Experts of a small language model: 96 squared ReLU neurons an expert, 2 picks a token.
Below are experts of layer 9 (counted from 0) of a mixture-of-experts language model. Rows are named router (the router's row for the expert) and show model dimensions 0-127. Each number is 128 + 24 x the weight over its row's rms, rounded and kept within 0 to 255.
After each expert's rows: a language model's description of what the expert responds to. This comes from a sample of Wikipedia text that the model never trained on.

# expert 63
router [ 96 127 133 157 110 106 143 173 147 153 147 135 166 152 149 148  92 159 157 164 141 125 125 101 139 162 129 115 133 135 105 125  96 121 138 131 186  75 135 114  89 130  95 140 139 124  91 144 167 148 143  98 135 128 111 106 167 115  98 174 126 140 136 111 148 133  76  99 125  76 123 121 103  83  99  91 103 145 109 161 124 100 105 132 144 101 166 150 166 135 123 123  79 143 117  98 125 145  91 146 175  92 133 142 101 118 164 114 148 149 118 122 134 127 126 161 145 128 150 124 117 138 118 131 150 144 141 128]
What it handles: Definite article the

# expert 58
router [131 129 141 129 138 121 113 117 128 137 124  99 150  98 144  96 123 138  90 115 111 143 149 128 139 133 115 180 106 177 150 152 143 113 126 132 146 100 146  95 101 159 135 154 144 125 103 133 158  78 123 107 175 134  85 153 138 117 113 154  98 148 114 106  95 122 149 106 151 138 111 175 132 145  91 173 146 148 103 150 146 161 116 151 148 129 166 113 139 112 153 133 157 119 131 113  99  97 112 102 101  84 132 152 167 130 169 103 115 135 109  86 120  98  98 104 179 148 145 112 154  83 110 149 137 100 172 129]
What it handles: Hyphens in compounds

# expert 15
router [152 141 110 153  78 149 109 158 135 111 131  94 153 112 142 109 141 145 107 128 158 145 135 145 167 137  78 145 123 152 153 136 115 157 141 141 122  91 143  96 126 139 108 133 132  99  76 117 163 135 153  83 106 113 107 172 143 109 109 126 145 137 104 105 170 145 139  96 129 134  90 166 155 152 146 143 142 120 122 168  69 158 122 171 148 100 135 122 130  77 143 134 124 120 139 128 115 113  88 108 123 114 132 182 120 117 143 131 158 106 152 144  93 146 105  68 145 139 152 144 137 135 134 172 147  95 133 123]
What it handles: Mid-word er/ver pieces

# expert 6
router [109 165 144  92 134 141  84  94 175 159 147 138 168  92 133  98 108 150 126 123 122 120 110  96 150 136 131 159  99 184 130  98 112 121 145 153 169 128 128  96 142  96 135 136 149 100 127 124 166 115 118  97 138 145 119 151 111 100 141  73  98 130  88 153 155 144 135 117 135  93 103 148 143  91 148 155 113 158 139 135 144 122 104 149 147 111 155 122 167 104 125 126 134 120 116 109  81 119  85 157 115  97 129 131 142 156 168 129 138 114 143 108 118 149 119  69 164 126 125 125 109 120 183 127  99 132 158 116]
What it handles: Coordinating conjunctions

# expert 22
router [149 169 122 103 130 152  78 151 145 134  99  98 158  98 107 115 112 112 138 117 150 122 148 147 153 136 113 100 117 130 113 114 143 146 159 153 115 128 165  88 116 150 118 146 111  92 122 106 132 121 118  96 146 116 141 133 119  99  87 119 116 146  91 185  95 134 146  95 116  94 136 157 158  86 129 146 132 136 100 159 127 126 165 131 151 114 161 169 162 110 121 172 167 116  97  92 100 128 110  89  89 108 136 156 154 106 152 114 159 153 133 121 106  86  91 104 141 148 114 102 110 129 165 159 101 114 140 150]
What it handles: Final digits of years

# expert 37
router [ 84 148 121  98  95 132 101 136 144 143 127 110 149 114 116 104  95 151 104 155 123 140 157  79 137 127 141 139 133 159 138 100 163 185 106 154 126 110 142 116  97 162 106 152 141 106 102 170 141 123  93 118 172 113 149 151 130 104 124 138 154 120  97 112 161 158 149 128  96 117 131 153 126 183  97 115 148 144  99 124 122 125 104 111 123 151 150 106 184 156 137 119 133 149 115 121  97 114 118  93 103  94 132 159 165 111 145  69 148 136 131 127  85 113 115  76 136 117  92 125 123  93 146 167 124 131 117 119]
What it handles: Vowel pieces in names

# expert 46
router [170 105 148 120 124 146  89 150 125 121 164  86 151 123 155 115 116 150  95 106 136 112 133 122 172 121 112 104 114 124 148 126 125 149 101 144 148 115 149 101 100 158  88 167 136 110  93 162 141  96  93  90 155 124 128 167 142 119 126 109 113 157 110 146 133 145 139  83 146 139 151 122 140 148 119 154 139 125  99 148 123  86 102 111 154  91 133 101 152 169 177 164 142 137 147  98 163  91 111 105 132  96 173 171 143 109 145 123  93 152 128 106 124 143 116 126 158 124 119  82 162 115  97 135 153 116 132 167]
What it handles: Possessives and accented syllables

# expert 7
router [ 99 148 132 137 150 141  97 133 164 102 101  88 149  98 116 114  94  80 105 112 125 144 134  78 138 160 103 132  85 155 109 121 141 165 115 156 167 102 162  82 104 139 126 137 139 125 123 134 143 107 111 125 140 132  93 148 139  93  87 156 116 146 114 142 180 139 142 108 138 137 139 115 138 135 119 126 129 143 108 124 130 148 109 155 100  66 132 133 182 153 155 177 129  95 132 104 126  94 133 142 139  96 163 164 154 138 156 115 122 156 137 104 104 119 109 135 138 145  99 106  84 127 138 172 152  98 151 137]
What it handles: Syllables in foreign names

# expert 2
router [150 164 157 108 122 142 119 122 146 136  85 122 134 116 102 109 126 152  83 118 131 115  96 106 134 148 110 146 170 129 162 120 158 157 177 150  99  89 150 101 117 153 101 140 136 107  95 139 151 151 104 114 117 124 104  68 167  94 120 117 121 131  95 143 135 110 165 126 143 106 138  91 151 102 133  98 106 112 107 171 158 159 103 154 148  93 147 126 120 132 128 159 115 169 132 113 106  87 112 104 124  94 128 145 156 152 162 116 144 142 132 129  92 157 130 181 155 124 108 147 105 101 115 114 121 111 177  99]
What it handles: Name-initial syllables

# expert 8
router [145 152 158 121 156 153  99 157 159 130 112 103 147 103 113  99 100 160  98 124 147 147 157 108 151 117 106 143 106 156 155 115 151 159 103 160 150 101 158 104 103 159 113 155 159 117 106 155 159 123 104 102 152 118 105 160 155 102  99 105  95 156 104 154 142 160 159 101 157 126  99 158 155 148 100 153 130 148  97 153 116 144 102 158 139 109 154 118 155 110 160 155 144 134 148 100 103 101 102 109 104  96 158 154 137 136 156 103 108 158 149  98  98 102 100 102 155 162 121 104 125 107 136 157 154 104 143 126]
What it handles: Table cells, family nouns

# expert 19
router [118 123 142 107 142 133 158 149 116 113 111 150 110 131 144 104 123 136 131 143 102 111 132 112 152 122 172  81  94 126 133  94 155 145 145 109 136 124 142 147 118  90 122 127 122 123 129 150 155  85  99 141 126 101 121 123 169 124 113 133  86 143 142  86 132 126  99 126 160 103 131 141 152 148 133 171 115 145 106 112 127  76 114 164 101 166 141  94 107 146 143 140 136 135 150 104 152 136 164 106 122 152 115  89  91 120 120 187 143 111 110 199 107 127 155 154 106 149 162 134 134 163 151  88 111 181 127  74]
What it handles: Mid-name letter pieces

# expert 50
router [124 147 157 156 116 119  83 144 170 138 112 103 148 115 140 113  95 143 125 122 101 146 155 137 143 119 167 145 109 147 150 126 160 170 136 133 144  95 141 138  97 170 151 154 170 117  90 132  94 115 120  90 152 116 124 157 142 127 123 151 120 171 106 165 125 162 173  73 128 120 126 143  93 131 140 110 128 111 101 139 142  84 117 121 118 178 137  95 145  92 141 130 130 147  98 116 124  80 119 123 115 127 124 154  95 112 132  92 100 136 148 107  92  91  92 137 156 110 154 151 181 133 113 154 142 108 165 113]
What it handles: Mid-word letter pieces

# expert 17
router [140 147 150 113 126 149 104 122 133 145 122 121 132 112 107 121 149 154 100 140 119 132 125 106 127 115 121 145 100 131 137 117 134 105 127 150 116  96 142 107 140 141 141 169 155 100 124 127 165 136 124  89 145 143  93 108 133 100 126  73  93 134 115 160  98 153 155 114 166 183  99 148 134  95 118 120 149 123 132 117  95 126  91 132 112 131 144 177 139 167 131 155 156 193 155  92  94  82  97 123 112 117 159 156 141 130 159 122  89 104 175  75 131 114 115 110 164 143 133  94  89 118 142 135 176 108 104 120]
What it handles: Early word fragments

# expert 21
router [146 172 147 152 149 125 114 166 137 152 131 138 131 127  88 114  94 131 111 118 179 128 108 129 143 119 113 125  93 147 186 114 159  98 105 159 128 140 143 109 103 152 141 148 155 163 104 139 158 110  93  88 139 108  91 159 158  96 105 100  95 131 114 157 102 163 102  99 130 126 140 140 143 163 105 160 121 133  97 204  92 128 120 141 110 169 137 133 163 124 134 153 132 134 123 102 101 128 105 115 110 124 135 145  97 120 147  66 123 128 139 117 112 117 124 117 151 157  98  99 116 129 122 152 176 101 130 125]
What it handles: Consonant-cluster name pieces

# expert 62
router [135 131 152 128 108 133 101 177 133 139 137 102 166  88 122 116 103 137  99 118 112 142 154 111  91 109  88 130 130 154  94 128 137 162 128 144 144  87 146  96 102 162 152 156 134 158 130 143 131 107 128 108 172 113 117 144 133 101 106 140 123 151  86 134 113 151 121 118 146 146 123 135 173 131 100  87 122 150 110 121 107 170 100 154 163 100 158 107 165  98 183 144 129 140 118  85 101  91  93 143 117 104 128 164 131 118 164 112 133 156 177 114 111 135 110  92 161 149 106 108 127  88 106 168 134 124 139 109]
What it handles: Capital vowel initials

# expert 1
router [167 137 128 127 150 150  94 132 139 134 107 120 144 110  91  95  87 119  88 149 155 171 129 135 115 154 121 136  92 153  95  90 148 154  70 151 153 101 141 105 108 166 128 175 175 111  99 121 140 125 116  88 147 145 135 154 164 134 117 146  87 148  85 134 112 159 144  97 108 121 108 131 117 141 135 172 147 122 144 146 119 162 103 148 136 118 163 131 153 121 152 146 117 109 163 106 114 143  80 106 121  85 136 136 164 135 145 119 118 135 143  71  84 114 127 117 146 138 135 133 103 160 166 130 136 117 149 141]
What it handles: Consonant-initial word pieces

# expert 36
router [142 156 160 122 154 150 101 158 156 132 114 102 146 104 111 100  97 157  97 120 145 146 156 107 150 115 103 144 104 156 153 115 151 159 101 158 149 101 158 104 102 158 110 153 159 114 106 156 158 123 106  98 150 114 106 158 151  98  99 107  96 161 104 157 143 159 157  99 155 126 101 159 151 148 100 151 124 149  98 153 112 141 100 162 143 111 157 117 154 107 161 156 146 136 149  99 101  99 100 113 104  96 157 155 135 135 154 100 105 154 151 101 100 102 100 103 155 158 119 103 126 108 140 152 153 104 144 127]
What it handles: Table cells, name pieces

# expert 24
router [107 156  90 174 127 138 108 149 169 162 130 132 149 120 120 117 109 161  94  94  90 128 121 133 102  98 142 155 172 173 171 134 166 149 154 142 112  98 134  89 120 144 137 136 104 113  94 136 168 120  92  98 118 126 100 101 186 104  88 145 110 171  88 136 159 166 140  96 134 139 106 156 160 166 119 117 124 130 135 132 142 132  92 120 135  81 130 141 158 105 137 102 147 149 135 100 130 111 107  85 126 108 154 135 134 126 157 146 117 124 125  78 132 129 118 131 139 167 101 134 138 134 132 130 148 104 151 147]
What it handles: Nationality and national adjectives

# expert 54
router [110 186 123 132 122 118 101 154 149  65 137 115 146  95  98 133 101 115 133 153 115 142 120 148 163  70 111 142 111 168 154 144 113 132 115 121 165 142 140 119  95 157 102 167 145 141  85 128 122 104  95 122 162 150 126 151 102 106 114 100 133 174 125 124 152 157 124  93 145 113 136 125 144 159  80 114 138 132 109 152 107 151 121 127 105 140 129  85 171  72 130 116 159 122 153 101 109 121  93  94 102 116 144 134 137 150 165 117 129 129 159 111 150 161  96 135 169 155 136 145 123 108 135 148 145 120 141  92]
What it handles: Capital letters, initials

# expert 30
router [110 170 158 101 132 139 111 138 161 142 102  92 158  94 107  95 135 120 125 130 135 134 166 115 122 145  96 152 115 174 128 128 166 160  95 111 115  93 143  96  98 142 127 149 173 145 120 145 136 155 117 105 167 155  97 148 162 110 109 142 112 124 104 144  84 139 160  97 142 109 119 109 130 126 118 101 167 160 105 107 102 131  94 174 141  97 148 162 168 121 158 147 163 118 126  85  95 105 120 142 120  92 151 153 144 137 135 119 125 175 131 106 121  96  89 123 147 122 148 127 133 103 146 162 143  87 134 105]
What it handles: Mid-word syllable pieces

# expert 14
router [156 116 111 131 150 161 118 151 153 112 143 137 146 112  84 107 134 120  96  99 145 166 146  95 158 133 126 136 107 161 103 136 140 141 143 141 166 122 151 116 117 173 128 140 143 138  96 147 167 103  91 100 129 147 146 171 101 109 103 102 152 122  89 157 129 151 182 104 161 105 164 142 158 110 131 129 117 152  99 147 135 152 120 129 129 133 152  97 144  74 157 105 119 123 113 107 106 111  99  94  95 106 165 146 135 162 156  94  98  78 137 111  67 126  99 113 153 125 124 107 116 105 114 128 129 145 159 133]
What it handles: S, z, j letters

# expert 56
router [109 124 166 106 133 146 113 150 165 129 157 102 150 131 128 117  93 139 113 127 168 125 142  87 136  81 102  94 114 169 154 150 174 143 112 141 141  87 169 104 107 174  91 151 147 115 121 149 135 119 108  95 143 149 109 161 106 115 122 115 114 157 104 130 134 146 118 106 162  99 115 130 157 148 150 130 129 148 105 160  97 148 100 168 139 104 149 146 163 165 154 137 110 142 102  97  82 120 101  78 115 100 122 155 148 116 155  94  99 153 104 100 125 120 117 100 120 156 135 112 128  80 140 126 148 116 159 136]
What it handles: Quotation openers

# expert 11
router [117 154 116 114 142 149 104 138 130 125 125 101 150 174 149 104 113 168  97 102 134 110 132  93 109 136 119 116 125 138 125 117 152 140 120 184  98 106 164 112 138 140 134 149 146 109 134 146 137 165  93  99 145 111 112 123 136 112  89 138 123 162 122 131 100 148 165  83 143 146  95 125 150 141 111 181 160 148 133 141 113  81 129 130 140  99 115 121 154  95 118 187 119 119 147 113  89  92  73 158  89 117 146 161 103 138 164 134 130 148 143  93 118  79  98 118 158  92 127 108 126 111 106 157 153 115 165 129]
What it handles: Adverb -ly suffixes